Weights of a small mixture-of-experts language model, trained from scratch on English Wikipedia.
Size: 14 layers, width 256.
Below are experts of layer 11 (counted from 0) of a mixture-of-experts language model. Rows are named router (the router's row for the expert), gate (a neuron's input weights, with its number), up (a neuron's input weights, with its number) and show model dimensions 0-127. Each number is 128 + 24 x the weight over its row's rms, rounded and kept within 0 to 255.
After each expert's rows: a language model's description of what the expert responds to; "mostly gets" lists some tokens that are sent to it at least half of the time. This comes from a sample of Wikipedia text that the model never trained on.

# expert 21
router [127 140 116 106 123 221 102  90 129 140 114  53  94 137 138 101 119 122  95 130 169 119 116 103 145 141 100 121 148 178 141  96 131 160 144 141 149 139 146  96 141 112 141  97 153 101 161 131 152 150 143  91 130 143 138  94 145 130 147 102 149 117 177 127 106 110 138 154 125 100 166 141  99 136 140 117 174 129 134 106 130 143 132 108 139 117  87  95 115 108 145 107 115 126 196 104 136 160  84 126 116 153 135 152 152  95 148 166 159 151 147 114 174 131 122 134 123 115 119 107 145 111 139 108 109 165  80  92]
gate8 [150 125 110 112 123 123 164  90 121  94 148 153 121 149 142 137 118 136 104 126 172 100 149  99 137 132 140  94 121 100  92 118 110 127 114 130 142 125 135 149 119 156 122 101 111  78  74 132 172 130 109 115 111 148 113 147 113 137 101 155 132 133 109 162 182 124 129  94 130 117 133 167  93 113 100 117 122 126  71 135 106 114 159 168 121 130 128 170 112 119 110 126 123 102 161 106 140 137  53  93 120 121 129  70 102 138 125 102  94  81 125 118 133 161 143 152 136 161 136 114 127  79 107 138 139 135 109 101]
up8 [101 101 142 118 117 105 116 157 141 151 155 124 132 123 122 102 140  89 125 145  93 149 103 116 132 145  99 134 146 133 157 151 130 123 154 133 154 161 137  84 105 104 144 170 111 116 159 121 125  90 141 167 154 146 137 176 105  97 138 114 154 105 120 136 147  91 174 116 138 160 118  77 142 133 128 161 127 127 119 138 149 129 108 132 151  91 167 127 145 137 116 125 153 113 102 151 100 103 179 123 133 122 130 139 136 108 166 170 152 134 127  92  87 126 101 116 114 101 136 113 115 128 138 168 140 123 115 156]
gate9 [144 132 114  96 140 119 108 166  98 146 114 127 128 131 141  95  82 116  83 154 145  98  80 126 138 132 169  94 137 147 114 146  95 112 145 126 126 130 134 123 161 110 151 120 123 137 145 101 168 134 142 102 131 104 119 105 142 157 153 134 141 120 136 128 131 122  99 173 138 134 164 111  93 138 122 116 140 111 145 152 125 144 144 116 179 143 136 124 144 110 158 118 148 148 156  93 120  96  75  85 153 186 124 110 144 113 164 128  85 150 117  82 121 181 112 101 151  75 110  95 156  95  88 109 134 134 129 101]
up9 [139 141 134 133 158 100 144 128 120 115 114 129 133 139 113 107 113  99  77 149 145 151 157 125 113 161 135 110 141 131 107 180 140 119 138 120 144 130 109 110 164 112 146 118 112 116 123 125 110 112 137 108 123 154 109  97 140 198 144 111 172 105 144 124 133 117 110 159 136 140 123 148 107 144  63 133 133 107 151 144 144 111 130 134 158 145 137  68 106 139 153 150 128 132 127 122  96 139 102 102 130 153 136 139 158 137 124 128 103 149 113 116 160 146 124 151 151  94 130 164  97 111 143  92 132 169  66 132]
gate10 [128 125 126 151 125 133 112 126 109 134  91 131 118 133 101 120  82 154 154 127 148 119 153 138 130  89 103 119 136 121  98 138 154 189 127  98 104  95 129 131 113 127 113  98 109 131 154 146 129  93 137 120 123 104 151 118 111 135 142 169 112 155  95 178 105  94 153 137  90 133 184 129 156 138 134 154 114 139 147 127 137  83 107 126  97  87 113 124 126 124 127 112 150 165 147 124 176 141 138 132 106 133 132 120 114 138 117 150 153 138 113 145  90 163 183 131 145 132  82 152 160 133 108 101 116 111 128 137]
up10 [100 135 136 122 171 135 113 146 164 121  85  98 129 151 108 134 159 130 118  88  97 100 131 140 100 105 111 129 118  89 138  83 136 153 126 110 141 130 126 169  81  93 109 129 116 130  90 134 126 137  97 102 140 103  91 130 131 146 146 128 129 105  94  88 131 114 101  99 105 154 109 145 149 118 126  87 118 126 108 181  96 171  95  97 105 125 133 132 118 121 147 112 130 138  83 146 116  86 126 149 138 143 134 138 152 125 164  79 174 146 111 175 142 126 131  95 135 145 120 146 119 132 141 130 136 178 125 151]
gate11 [122  97 142 155 151 158 140  88 116 150  93 116 142  98 150  97 117 175 145 130 134 143 131 100  70 120  98 133 129 136 146  85 115 169  95 119 142 155 126  86  86 123 136  95 112 141 165 117 137 146 125 137 159 131 110 143  85 112 150 131 144 106 134 112 131 152 131  87  74  80 119 146 151 116 150 116 121  94 117  78 152 125 153 138 104 181 108 145 165 148 184 142 130 165  86 117 100 102 118 147  96  87  92 136 115 126 134 101  89 127 135 133 160 141 114 101 103 127 109  91 143 138 150 138 122 148 133 116]
up11 [ 91 104 106 130 171 169 126  99 106 153  50 112 147 138 118  85  99 145 153  99 130 141 121  99  86  98 130 121 140 127 141 114  91 114 153 105 124 121 135  93 145 137  94 109  88 156 121 105 144 129  96 114 165 124 118 135  80  90 193 131  89 124 142 122 110 163 148  92  95 119 141 145 184 130 118  98 144  97 151 111 125 144 104 109 130 122 107 145 148 116 173 114 118 169  95 131 130 128 121 135 138 118 113  96 149 137 106  95 110 129 123 133 153 140 125 102  89 117 110 116 115 140 140 116 144 129  91 168]
It responds to: Personal first names. Given names at the start of a full name, often after country codes in sports tables or in cast and credit lists, such as William, Sam, José.
mostly gets: " William", " Robert", " David", " Van", " John", " Chris"

# expert 15
router [105 161 137 119 120 166 139 104 166 127 121  29 125 105 146 118 158  87 118 169 153 124  99 115 133 120  93 108 117 134 128 156 112 153 169 131 130 123 159 149 123 108 126 127 148 118 141 137 140 112 128  79 159 134 157  97 128 153 147 117 110 101 133 120 109 115 144 151 144 120 167 157 149 158 147 144 160 139 129 127 136 138 131 104 152 133 126 117 132 117 160 128 147 130 168 123 134 158 142 129 130 139 122 166 143  79 116 109 130 120 127  88 166 132 165 127 118 121 146  86 131 136 116 109 140 165 105 155]
gate8 [152 132 127  81 100 153 117 139 128 184  59 117 154 136 153  92 131  68 116 132 131 102 134 138 150 126  97 130 125 157 106 100 130 139 103 150 172 145 135 133 142 121 158 108 157 125 124 109 148 115  95 108 151 100 125 130 166 151 127 100  80 121 133 147 127 148 110 152 158 109 136 112 109 126 132 168 159 112 164 115  82 121 126 151 139 105 138 121 140 106  76  97 152 143 129 142 105 160 153 142  92 122 134  82 144 110 111 134 126 134 130 122 152 144 119 118 145 111 137 107 118 152 138 150 134 148  90 118]
up8 [ 87 112 104 140 148 101 135 106 114  86 176 138 139 106 117 181 109 191 130 116 127 132 125 104 114 155 177 142 112  95 138 155 127 118 167 129 100 118 127 104 102 127 128 125 108 120 114 132 148 148 170 155 115 130 126 173 109 125 110 196 173 156 146 120 121 128 176 118  90 125 135 127 151 157 152  93  99 113 103 145 168 137 133 103  85 144 128 124 114 120 149 164  96 128 157 103 156  80 100 125 150 150 139 152 114 128 149 134 132 115 128 117 137 109 147 143 116 136 131 152 142 110 131 102 107  95 143 132]
gate9 [114 140 128 116 171 126 137 165 139 166 147 100 132 110 142 104 102 138 123 126 160 120 111 124 140  94 122 131 117 108 151 127 134 160  78 136 115 109 123 110 129 133 153 145 116 139 125 101 154 103 187 129 165 124 131 148 117 158 112 127 158 110 150 136 115 110 121  92 113 156  72 163 125 115 142 145 117 134 153  97 113  52 135 111 117 177 167 124 151 137 140 107 132 131 138 129 121 153  87 138 112 116 148 125 157  91 135 157 106 130 125 115 130  97 104 158 134  82 146 134 155  68 142  98  85 113 160 109]
up9 [152 158 125 140 168 132 125 127 130 131 111 116 136 108 134 123 147 120 132 158 144 114 162 122 109 133 105  99 126 162 129 129 167 145 125 102 147 125 133 141 112 154 123 125 104 104 113 131 123 124 119  74 125 161 123 134  99 162 131 103 136 113 154 151 124 124 127 123 124 150 135 208 168 132 176 145 135 119 160  83 187 127  71 113 125 109 123 112 133 119 150 139 139 157 149 169 136 137 136 155 132 151 112 135 126 131  84 135 102 130 154 155 127 108 160 105 133 120 153 121 120 105 126 151 126 113 115 135]
gate10 [122 141 136 133 141 126 138  97 136 113  88 120  93 163 105 148 161 109 178 185 146 130  98 135 139 105 110 116 152 143  99 109 121 138  74 135 149 125 125 110 115 109 139 129 141 145 108 136 119 137  90  84 151 190 149 119 129 138 138 103 140 111 145 147 148 114 146 121 117  88 127 126 106 114 109 122 164 115 113 107 129 122 103 132 114  78 143 129 154 134 110 127 146 103 126 126 149 153 168 103  90 150 127 102 128 103 132 120 149 127 137  95 148 109  88  75 112 117 127  99 119  99 137 182 122 124 125 150]
up10 [100 131  99 161 109 120 115 128 133 138 156  96 128 181 117  87 100 135 121 134 159 134 151 138 112 128 134 146  98 114 129 101 160 155 139  86  95 157 140 145 147  79 131 140 132 127 147 150 138 120 166 114 120 142 103  90 160 134  68 117 146 104 127 147 168 104 127 118 112 178 109 148  83  95 121 120 133 151 158 134  91 147 113 108  58 146 142 175 189 109 121  97 121 141 130 130 133 157 116  87 124 144 122 122 114 163 141 138 118 147  96 113 160  72 103 119  96 162 136 128 137 128 139 147 143 124 128 126]
gate11 [147 163 117  78 139 138 160 131 129 125 101 118 119  97 164  98 122 101 133 119 193 145  53 139 152 148  97 152 145 146 121 124 153 161  95 115 143 110 122 150 121 146 117 121 119 145 146 122 157 108 130 118 120 160 132 164 142 141 153 131 107 156 121 136 119  91 100 134 194 107  93 140  76 162 158 183 141 121 140 119 138 136 132 125 131 109 106  95 109 139  68 105 137 162  96 133  79 148 170 122 143 115 126 161 121 132 119 106 130 128 139 168 125 152 106 151 138  82 125 139 113 135 136 123 107 121 119  94]
up11 [101  86 129 123 129 120 100 111 124 115 125 146 156 110 106 155 126 176 113 149 114 105 163 104 134 116 157 109 112 126 168 180 122 101 163 164 111 128 120  80 125 103 170 155 105  95 127 129 133 143 134 134 131  94  92  95  89 157 125 126 167 121 125 106  95 143 118 114  99 158 135  96 158  77 132  81  94 109 113 131 103 122 134 125 121 156 141 142 105 146 175 140 141  93 147 117 160  83  97 140 101 131 161  98 121 150 120 138  99 131 134 130 116 120 141 127 117 162 138 138 157 123  97 136 123 141 156 141]
It responds to: Latin taxon endings. Word-piece endings inside scientific species and family names like -idae, -ensis, -ii, in taxonomy lists, plus digit pieces inside birth years.
mostly gets: "idae", " (189", "ensis", "rogen", " Pter", "ν"

# expert 54
router [149 130 157 121 127 223 100 131 145 144 125   0 129 124 116 117 139 125 111 101 137  94 149 130 134 153 103 118 139 135 145 128  99 107 140 154 148 125 146 114 136 106 142 100 106  95 158 135 156 141 134 120 140 159 115  94 132 135 145 127 145 107 150 134 109 122 148 169 138  92 155 160 116 181 111 147 153 124 137 103 131 158 157  91 114 139 123 136 130 110 156 135 118 140 146 114 144 133  93 112 126 143 147 142 116 109 123 167 154  98 111 132 154 128 201 138  91 118 101 141 118 119 127 116 126 136 133 144]
gate16 [131 114 106 130 121 144 147 148 126 192 117 114 112 133 130 137 147 118 141 136 135 113 144  97 121  93  58 130 130 107 154 149 110 139 129 125 116 119 136 151  85 127 150 140 136 120  91 151 115 129 147 106 109 146 124 106 139 163 156 136 131  70 132 146  99 100  91 162 143 153  93  88 126  89 173 142 128 117 127 128 104 169 156 124 131 154 172 160 161 131 150  64 120  87 145 137 118 143 130 159 155 146 174 163 131  95 159 102 128 100 110 102 128 136 123 164 104 111 179 145 118 155 129 121 105 126 130 135]
up16 [123 136 156  88 204 137 160 142 149 144 185  83 171  87 159 150 122 124  95  64 197 133 145 130 146 149 128 157 131 121 110  95 132 116 132 160 141 117 135 166 100 112 123 134 148 109 119 135 126 133 163 148 106 137 103 123 149 178 155 121 123 135 144 129 125 122 134 154 127 178 154  93  77 136 143 186 132 150 130 140 127 149 147 104 133 156 156 107 130 111 145 173  69  44 106  99 143 112  99  89 137 145 130 129 149 123 161 134 121 111 140  80 118 137 123 134  85 147 149 134 115 121  89 114 136 137 118  96]
gate17 [132 135  93  99 157 139 105 110 113 144 124 139 109  91 119 151 162 145 113 150 157  94 137  99 108 129 129  95 132 180 118  79 132 148 115 103 122 133 122 124 163  91 118 105 139 146  89 147  92 146 148 116 141 123  85  99 129 154 141  98 143 125 146 113 132 111  93 131 120 132 172 166 122 168 156 105 137 105 167 138  93 111  97 118 172 100 112  91 120 141 138  65  80 111 156 154 148 161 116 165 140 172 125 129 150 132 113 125 108 135 120 128 130 154  74 101 125 125 109 117 139 150 159 199 137 150 143  94]
up17 [130 156 138 147 107 116 164 126 121 104 120 123 151 140 137  91 129  84 150 107 125 169 126 149 129 104 117 136 125  97 148 167 124 102 160 109  98 130 137 120 150 152 158 137 121 134 141 110 174 110 125 177 107 132 160 135 136 139 112 148 133 157 124 125 121 112 127 137 145 133  74  99 121  97  84 119 115 103 107 146 158 142 142 124 137 162 155 155 138 128 139 181 175 120 134 133 129  82 156 102 118 112 100 138 122  99 129 112 124 118 148 122 116 121 146 130 132 119 175 119 137 114 111  98 135 122 108 151]
gate18 [165 103 156 134 157 114 111 164 128 130 146  92 153 104 122  94 144 125 162 116 121 167 172 141 128  97 124 144 121 114 184  87 124  93 167 134  90 125 123 108  85 127 136  90 121  93 120 146 104  93 128 163 110 135 161 143 126 138 167 128 127 125 116  98 117 137 109 171 132  80  91 108 139 157 104 153 117 132 125 173 116 109 127  80 107 158 147 109 148 160 161 157 109 138 108 111 134 121  87 167 146 148 106 154 121 118 120 143  99  97 127 140  99 123 155 157 110  68 142 128 138 112 147 199 136 147 158 139]
up18 [140  95 168 158 128 151 108 121 110 119 108 119 135 122 128 129 136 128 145 114 111 106 103 133 151 118 115 158 135 106 143 131 155 132 170 159 127 150 118  94 103 165 101  82 153  70 102 113 107 130 137 110  98 135 176 102 140 121 168  75 145 126 151 131 174  91 158 170 144 130 100 102 137 178 133  87 123 128  86 191 117 111 135 112 113 128 147  80 137 117 162 112 153 141 132 119 144 124 109 110 105 144 126 123 135  80 100 125 139 115 180 119 104 131 128 130 119 171 160 147 136 132 110 139 168 115 119 123]
gate19 [151  82 149 109 142 118  75 111 144 102 134 144 145 176 171 117 119 121 111 102 149 129 156 129 167 114 166 129 120 131 128 128 133 147 115 147  99 115 153 133 118 114 102 136 124  89 151 120 144 132  69 110 171 124  95 133  75 134 146 156 158  78 133 125 167 110 167 145 122 121 157 120 121 127 107 117 146 115 123 107 149 132 142 122  95 122 179 144 135  68 128  96  68 132 130 173 142 144 109  92 120 118 115 131 151 119 110 138 180 167 104 165 164  97 158 166 148 124 140 112 121 113 127 114 142 151 100  86]
up19 [120 112 145 144 111 119  99 131 154 104 171 125 143 124 166 151 111 139  72 129  70 160  95 169 167 132 162 114 121 109 119 159 140 148  98  81 135 100 136  91 120  83 128 121 145 153 143 100 126 102 160  82 170 115 139 122 116 114 117 108 111 128 153 147 177 153 117 147  97 114 160 137 134 135 130 137 119 118  90 132 144 124 162 114 108 127 115 112 145 150 113 110 108 174 122  99 136 155 138 142 113 109 132 145 113 113 128 128 115 159 100 136  93 144 120 143 152 137 177  98 111 166 133 142 105 116 133 151]
It responds to: Mid-word consonant pieces. Short consonant pieces inside foreign or unusual proper names and words, e.g. Kinlochewe, Guglielmi, Parmigianino, Gwadar.
mostly gets: " Os", "ör", "él", "č", " Kl", "ñ"

# expert 0
router [114 155 113 117 102 131 138 137 152 109  99  47 104 103 148 113 153  79 126 160 121 102 130 107 131 121  93 113  87 135 133 155 122 163 143 144 167 142 176 134 137 115 112 112 163 126 154 141 135 153 103  82 130 146 172 107 117 113 124 103 113  94 143 119 127 116 138 149 147  97 174 164  80 137 153 131 160 118 113 110 135 152 141 103 146 110 114 114 140 134 143 118 134 141 156 125 143 160 141 149 116 139 127 166 154  74 117 109 152 121 151 120 153 133 126 124 126 123 159 112 122 144 126 111 135 172  89 139]
gate0 [136 129 144 149 104 127 108 100  89 141 150 129 140 118 150 132 157 113 140 107 127 133 109 146 150 119 111 137 145 126 193 116 109 125 103 144 117 113 153 116 110 140 105 143 157 116 125 143 104 132 112 127 102 115  93 125 122 130 123  92 133 119 152 108 144 134 135 134 100 107 126 148 117 155 156  78 119  71 127 149 130 127 116 123 156 116  94  83 127 179 116 141 116 114 101 110 101 120 134 137  96 144 143  90 131 128 131 126 115 148 180 143 127 136 139 116  98 120 134 146 169 101 125 157 129 115 182 102]
up0 [144 152 124  86 156 116 129 115  95 121 117 133 161 154 104 115 138 106 136 118 138  87 103 130 140 151 164 137 157 142 148 133 155 125 107 139  99 130 123  56 126 144  75 136  79 129 145  85 128  95 119 144 108  80 169 159  79 170  92  99 147 119 111 134 119 145 126 109  87 116 108 101 111 115 123 157 135  94 128 130 120  85 117 126 135 112 116 141 103 161  62 144 118 133 108 134 132 116 113 108  89 144 126 124 127 148 141 121 155 125 144 113 134 105 125 126 134 107 117 125 108 110 170 161  98 131  96 147]
gate1 [136 119  56 138 128 136 112 122 117 165 100 104 167 101 112  89 132 158 144 114 130 137 156  92 144 149 119 137  91 183 138 142 120 155 119 139  99 145 158 122  79 140 144 128 129  97 151 141 132 143 117  69 112 118 123 101 135 125 131 106 110  99 155 143 108 145 109 105 127 126 126 125 139 124 124 115 147 112 106  93 121 136 150  84 103 147 169 131 141 136 131 141 155 132 108 134  91 151 151 136 124 183 103 148 146 134 134 136 138 104 167 141 130 134 157 156  98  92 130  88 144 106 108  70 108 148 141 158]
up1 [133 161  73 120 131 132 116 108 135 134 105 115 170 132 124  70 136 157 148  94 125 149 132 103 133 161  98 155 106 177 138 150 131 151 108 168  91 140 140 130  88 142 123 105 124 108 131 113 147 135 116  69 130  95 116  98 148 112 136 119  91 127 144 123  88 165 126 123 104 109 125 126 111 106 157 134 157 108 105 114  99 128 119  99 134 131 157 134 128 118 118 143 165 123 113 154  96 144 147 146 104 174  93 149 111 167 126 136 125 104 169 131 130 160 160 149 135  85 124  79 123  94 134 117 113 116 144 163]
gate2 [161 110 122  90 137 112 116  93 158 114 119 141  97 135 145 116 151 140 126 119 131 127 132 127 104 136 118 123 158 120 102 162 120 133 101  51 127  96 112 129 143 112 148 121  91 127 157 146 124 154 125 122 168 166 123 114 114 138  99 141 154 138 110 120 118 113 121  99 133 148 108 141 117 115  89 169 153 109 130  81 109  88 122 145  77 105 112 116 134 132  96  95 159  94 123 137  95 133 134 106 115  71 115 110 111 157 142 130 104 134 117 136 161  77  85 144 127 152 127 101 106 106 138 128 132 133  90 121]
up2 [122 127 106 140 132 118 115 107  90 133 144 131 141 133 113 125 104 158 127  95 192 119 154 146 137  85  89 116 108 128 124 168 111 104 136 151 130 145 137 109 132 147 112 171 135 133 136 107 112 157 117 168 105 173  96 129  99 118 161 128 177 138 137  94 118 189 146 178 134 111 142 117 137 138 119 100 125 149 146 101 136 141 133 138 120 133 101 142 105 124 155 149 134 122 126 122 132 138 134 121 174 136 119 102 167 125 113 162 134 129 148  95 156 136 137 147 131 144 145 126 112 116 129 120 162 187 123 103]
gate3 [101 138 114 159  80 114 162 123 127 138 129 131 163 135 103 140 136 134 106  99 146 128 127 132 107  93 130 135  99  83 114 143 149  95 121 133 160 128 154 140 103 134 104 135 153 152 116 109 134 149 131  70 113 157 100 131 155 132 103 160 110 110 156 149 120 155 131 119  91 133 160 120 112  98 109 117 124 185 147  75 114 147 179 122 105 115 153 121 147 147 120 149 162 133 104 135 166 122 124 141 125 117 144 134 130 153 135 147 117 109 146 148 122 138 123 143 140 177 138 149 114 130 117 115 150 112 123 122]
up3 [130 111  67  98 113 128 129 155 140 142 152 139 165 146 107 112 145 140 113 115 160 124 151 152 112 118 132 153 183 111 133 151 117 117 129  98 152 101 106 112 133  79 119 145 145 118 116 174 109  68 110 132  95 117 119 167 166 124 131 105 141 128  97 153 141 147 125  86 120 119 125 125 142 151 107 146 146 126 109 102 139 145 131 146 123 155 116 149 131 165 138 125  98 167 127 102 148 140 154 121 158 108 168 140 121 101  80 127  96 137  90  97 149 153 137 125 107 105 105 109 111 173 137 156 133 130  88 144]
It responds to: Scientific word pieces. Inner and final word pieces of Latin, biological and chemical terms in taxonomy and science text, e.g. alb-ican-s, oxand-rol-one, -idae.
mostly gets: "idae", "ensis", " MPC", "rogen", " Pter", " cell"

# expert 52
router [142 142 158  90 112 209 121  89 161 110 110  18 102 120 106 103 132 113 138 109 131 100 159 132 119 150 132 119 124 131 144 133  92 126 152 135 130 112 136 111 167 117 140  98 129 106 129 166 149 138 132  99 125 161 118 112 134 123 133 122 126 145 164 132 106 120 164 166 118  84 168 139 118 183 123 146 160 131 126 104 134 151 146  69 137 134 107 134 122 105 151 125 128 139 167 112 147 134 114 104 111 136 123 133 103 123 143 164 142 117 117 123 130 135 170 157 116 122 111 124 118 114 144  83 124 133 120 144]
gate8 [ 93 138 119 133  51 161 125 170 111 119 107 103 119 132 105 108 123 144 120  67 154 123 112 143 141 113 150 115 117  98 168 114 113 151 158 152 132 121 135 119 113 123 129 131 137  91 154 132 148 124 146  95 128 160 151  59 127 156 108 145 113 132 123 182 110 132 122  97 117 131 162 119 165 146 112 194 120 140 116 134  99 147  97  37 154  86 103 156 141 125 131 133 108 107 131 141 124 165 144 153 127 101 139  95 105 134 116 101 126 130 102 141 127 130 153 172 108 161 100 144 142  86 136 147 124 126 139 106]
up8 [141 137 150 149 119 129 147 147 104 129 113 123 100 156 102 111 126 162 149 134 113 124 126 135 149 121 150 145 130 133 118 175 160 185 146 108 173  85 128 129 190 159  99 114 130 111 138 116 162 118 125 116 189 162 174 136 158 110 138 114 116 123 125 106 104 119 135 147 129 148 122 128 142 134 104 147 123 162  96 100 126 127 123 112  94 152 120 125 155 139 171 182 147 113 150  98 147 122  98 137 151 116 121 109 110 136 136 135 169 108 111 147 145 133 181 157 107 144  57 160  70 138 115 119 121 105  98 138]
gate9 [128 140 138  99 133 126 110 178 138 139 160 130 127  92 126 160 128 102 126 120 152 163 139  94 139 130  95 112 120 147 115 104 158  90 145 123 137  88 131 132 156  83 169 138 147  78 134 137 104 130  86 116 127 142  82 126 138 132 160  72  75 109 175 113  95 110 161 161 149 134 140  94 105 116 136 124 136 118 118 171 115 130 102 116 112 118 160 126 118 124 165 132  91 101 142  96 114 144 115 142 141 145 158  91 139 105 102 155 112 119 153 112 124 132 111 151 147 132 220 139 144 121 140 137 103 129 108  79]
up9 [121 134 120 103 135 125 127 173 111  87 123 128 159  83 124 145 100 119 117  91 130 156 113 115 126 142  84 128 140 128 141  85 166 119  99 118 157  78 121 123 150 103 142 129 119 103 144 134 131 156  68 131 128 117 118 152  85 145 132  93 118 100 182 136 122  80 126 101 144 162 189 119 126 141 116 134 127 120 126 147 113 151 128 125 148 110 158 110 115 143 176 148  88  97 117 112 113 148 145 111 101 137 147 103 135 108  77 160 134  91 126  86 104 129 141 145 123 133 175 175 114 119 144 100 127 105  89  69]
gate10 [103 126 115 113 129 145 117 116  96 108 130 122  96 136 103 110 119 122 182 142 133 150  83 128 117 125 140 157 120 134 108 121 145 148 140 135 129 210 126 144 126 167 110 128 172 160 137 166 155 100 116 130 117 133 162 148 126 118 125 129 121 141 120 122 119 128 141 168  85  96 159 118 143 122 128 114 141 115 118 125 118 156 109 130  97 128  82 123 130 100 107 148  88 158 102 158 145 137 136 101 129 101 103 120 105 127 125 128 123  57 143 111 150 126  82 120 145 160 127 113 132 208  86 104 117 134 131  92]
up10 [ 86 147 116 113  87 138 116 169 112 126 117 136  98 129 132 116 123 138 123 140 176 188 116 131 130 144 148 138 148 137 146 100 122 156 139 139 147 151 136 152 137 149 151  55 144 122 114 178 134 147  97 112 109  96 104  97 138 130 120 170  77 120 146 139 170 103 127 124 118  97 176 145 119 111  86 127 157 168 135 103 109 159 126 147  96 108  70 160 123 110 103 139 153 164 116  93 148 114 131 104 104 122 152 141 120 119 131 163 177  97 104 108 124 137 138 127 165 108 114 130 126 136 126  85 134 113 108 108]
gate11 [ 68 153 105 107 143 148  90 127 156 124 168 145 151 143 107 158 162 144 151  81 102 117 103 135 133 115 137 115 111 129 141 126 120 148 151 136 118 130 128 123 131 154 109 136 106 121 115 147 129 111 138 122 105 108 175 140 144 120 134 108  65 163 166 138 111 166 119 143 172 178 154 130 114 158 187  83 140 125 174 143 124 155 128 103 127 118 101 137 126 137 124 132 111 154 137 113 104 141 153 107 129 121 131 148 113  78 139 163 160 117  72 117 141 122 139 143 117 147 155  84 134 137 108 120 127 174 110 141]
up11 [ 88 129 102  81 171 158 145  89 154 109 164 159 147 138 111 161 172 133 119 129 122 104 111 117 132 157 118 137 131 129 147 125 117 109 106 136 142 128 127  97 139 126 108 116  95 134 124 173 116 141 109 119 103 126 149 116 112 129 180  76  87 142 153 197 133 156 117 149 158 179 146 124 106 145 193  88 136 133 146 159 133 122 103 126 130 140  63 120 110 129 119 116 126 117 139 145 100 153 141  94 136 120 119 124 117  82 124 158 151 129 100 127 133 138 118 125 138 137 159 105 111 147 101 116 118 159  76 152]
It responds to: Foreign name syllables. Middle syllables of non-English personal and place names, often with accented letters, such as ž, ă, iz, ir, ro.
mostly gets: " Os", "ī", " Y", "ij", "ñ", "ː"

# expert 62
router [105 133 121 141 126 170 122  97 148 132 130  38 126 109 133 111 155 120 133 148 162 120  90 108 143 149  86 112 116 129 126 138 121 141 164 138 134 127 181 136 107 134 145  74 129 114 118 155 141 142 134 114 141 169 159 107 138 131 156 100 152 104 171 139  97 136 123 141 153 111 181 130  83 127 125 123 161 109 137 105 142 138 143 117 180 166 123 119 142 122 140 133 118 135 188  91 115 146 136  98 131 135 139 159 158 107 134 140 139 113 139  79 146 131 177 157 118 129 125  86 130 123 140 104 123 153  83 128]
gate0 [ 77 162 110 124 115 129 152  85 125 131 150 115 152 127 116 113 132 120 116 177 136 140 114  99 146 126 152 112 124 167 140 106  90 153 108 142 139 181 146 137  89 177 145 118 106 101 114 117 119 113 136 111 111 137 155 136 138 112 161 120 105 125  96 128 108 118 149  74 126 114 156 146 137 125 119 143 135  99 156 125 144 114  99 130 152  79 141 110 162 109 116 150 142 140 117 150 121 106 139 133 103 132 144 144 118  68 185 105 119 126 112 140 106 129 152 119 168 176  92 135 123 120 152  86  74 158 117 171]
up0 [136 182 120 117 121 151 124  90 125 124 129 113 148 111 124  95 124 136 117 113 116 132 138 104 119 116 126 147 117 124 129 148  82 115 109 100 128 175 148 120 132 118 153 147 138 112  90 149 110 106 131  67 128 139 159 110 120 102 147 143 110  91 132 113 110 138 109 136 151 113 167 125 144 153 168 146 136 103 125 130 137 152 138 108 170 122 135 119 151 131 125 122  90 149 136 150 126 143 142 119 120 150  77 102 135 105 127 117 143 101 128 153 141 140 120 110 128 153 111 105 136 160 117 128 123 136 115 160]
gate1 [140 151 118 144 101 146 100 109 137 124 159 106 105 118 117 109 172  91  85 110 150 137 118 117 149 103 158 171 116 120 161 162 126 144 116 159  99 124 150 146 128  88 142 122 152 119 141  78 127 102 122  91 130 105  90 116 150 102 108 124 123 144 156 145 140 151 141 157 126 140 103 115 100 127 129 111 129 155  99 147 123 137 153 140 152 123 140 129 176 133 125  83 115 115 113 139 141 141 153  89 108 169 150 143 150 133 154 115 119 151 168 111 131  79 141 147  97 119 122 121 106 134 100 120  98 146 158 127]
up1 [122 144 124 156 100 119 108 129 141 128 156 132 107 140 134 105 186 101  95 113 139 132 104 114 148  78 162 191 144 136 137 151 121 126 118 180 103 137 135 139 140 121 139 111 142 135 143  99 109 111 140 112 107 114  92 107 117 120 121 147 142 138 129 172 149 166 140 145  90 148 130 112  91 124 111  89 116 144 111 150 114 138 144 131 155 126 148 133 193 161 126  90 120 111 122 160 140 110 158  99  92 132 164 166 143 155 140 149 115 139 156 117 122 106 140 155 122 150 115 126 107 126 119 113  99 130 157 138]
gate2 [ 85 109 136 127  93 147 117 130 139 119 171 123  84 191 161  97 171 134  80 124 136 113 121 124 116 149  92 111 123  95 107 139 106 132 177 152 142 155 146  89 174 127 158 114 142 126 111 127 126 148  90 140 148 160 149 136 170 121 132 128 156  89 163 132 138  93 104  98 101 158  80 108 124 155 127 119 143 101  84  94 126 122 111 123 133 116 163  90 112 135 142 123 131 148 114 158 156 186 143 125 122 122  96  99 171 119 164 105 140 140 143 187 121 118 147 138 133 121 179 119 151 156 107  93  90 106 135 111]
up2 [154 160 125 134 174 123 151  94 117 127  83 111 170  31 100 159  79 122 184 125 127 139 128 128 128 127 160 143 129 167 155 151 152 134  85 117  99 119 127 172  89 127 115 153 111 145 150 149 153 104 150 131 104 104 111 122  75 144 136  90  92 180 106 131 120 166 151 158 153  94 168 144 138 112 143 134 132 151 157 150 122 140 126 120 138 151 112 157 133 123 131 137 140  98 143 101 101 101 127 134 142 157 161 176  81 126  93 158 108 115 121  67 140 139 107 142 128 135  98 130 116 110 148 142 152 134 132 160]
gate3 [155 162 115 124 118 105 134 162 105 139 133 136 177 126  90 111 149 123 127 142 111 130  97 143 123 125 138 114  98 167 176  85  79 133 121  80 124 162 141 166 120  87 135 133 158 104 145  82 126 150 159  92  90 168 132 129 142 141 130 148 138 129  95 125  97 150 147 129 128 105 122 132 123 144  79 115 136 101 145 110 111 126 164 121 172 113 160 105 127 111 123 133 119 180 162 121 131 199 172 107 120 129 135 127 136 108 156 114 102 134 104 135 137 130 149  99 123 150 121 124 111 148 155 107 105 115 104 131]
up3 [134 163 135 125  87 132 131  75 110 139 145 119 159 127  89 174 120  95 138 115 139 136 114 134 158 106  83  92 127 136 132 119 128 109 116  96 120 140 131 164 143 107 159 108 154 122 106 119 126 158 123 108 104 163 119 137 155 134 128 146 181 155 102 150 109  80 172 119 141 143 107 116 140 158 127 124 117 110 123 136 132 151 143 122 176 134 171  89 158 159 111 136 135 141 162 176 132 162 202 147 147 132 123 101  89 158  83 161 100 135 162 182 167 132 164  85 155 148 106 131 149 120 116 126  90 139 140 121]
It responds to: Mid-word pieces of rare words. Middle pieces of rare proper names and words plus opening quotes, such as Savor-gn-an, Am-ater-asu, prest-ige, Ny-as-aland.
mostly gets: " \"", " (\"", " sl", " '", " Animalia", " re-"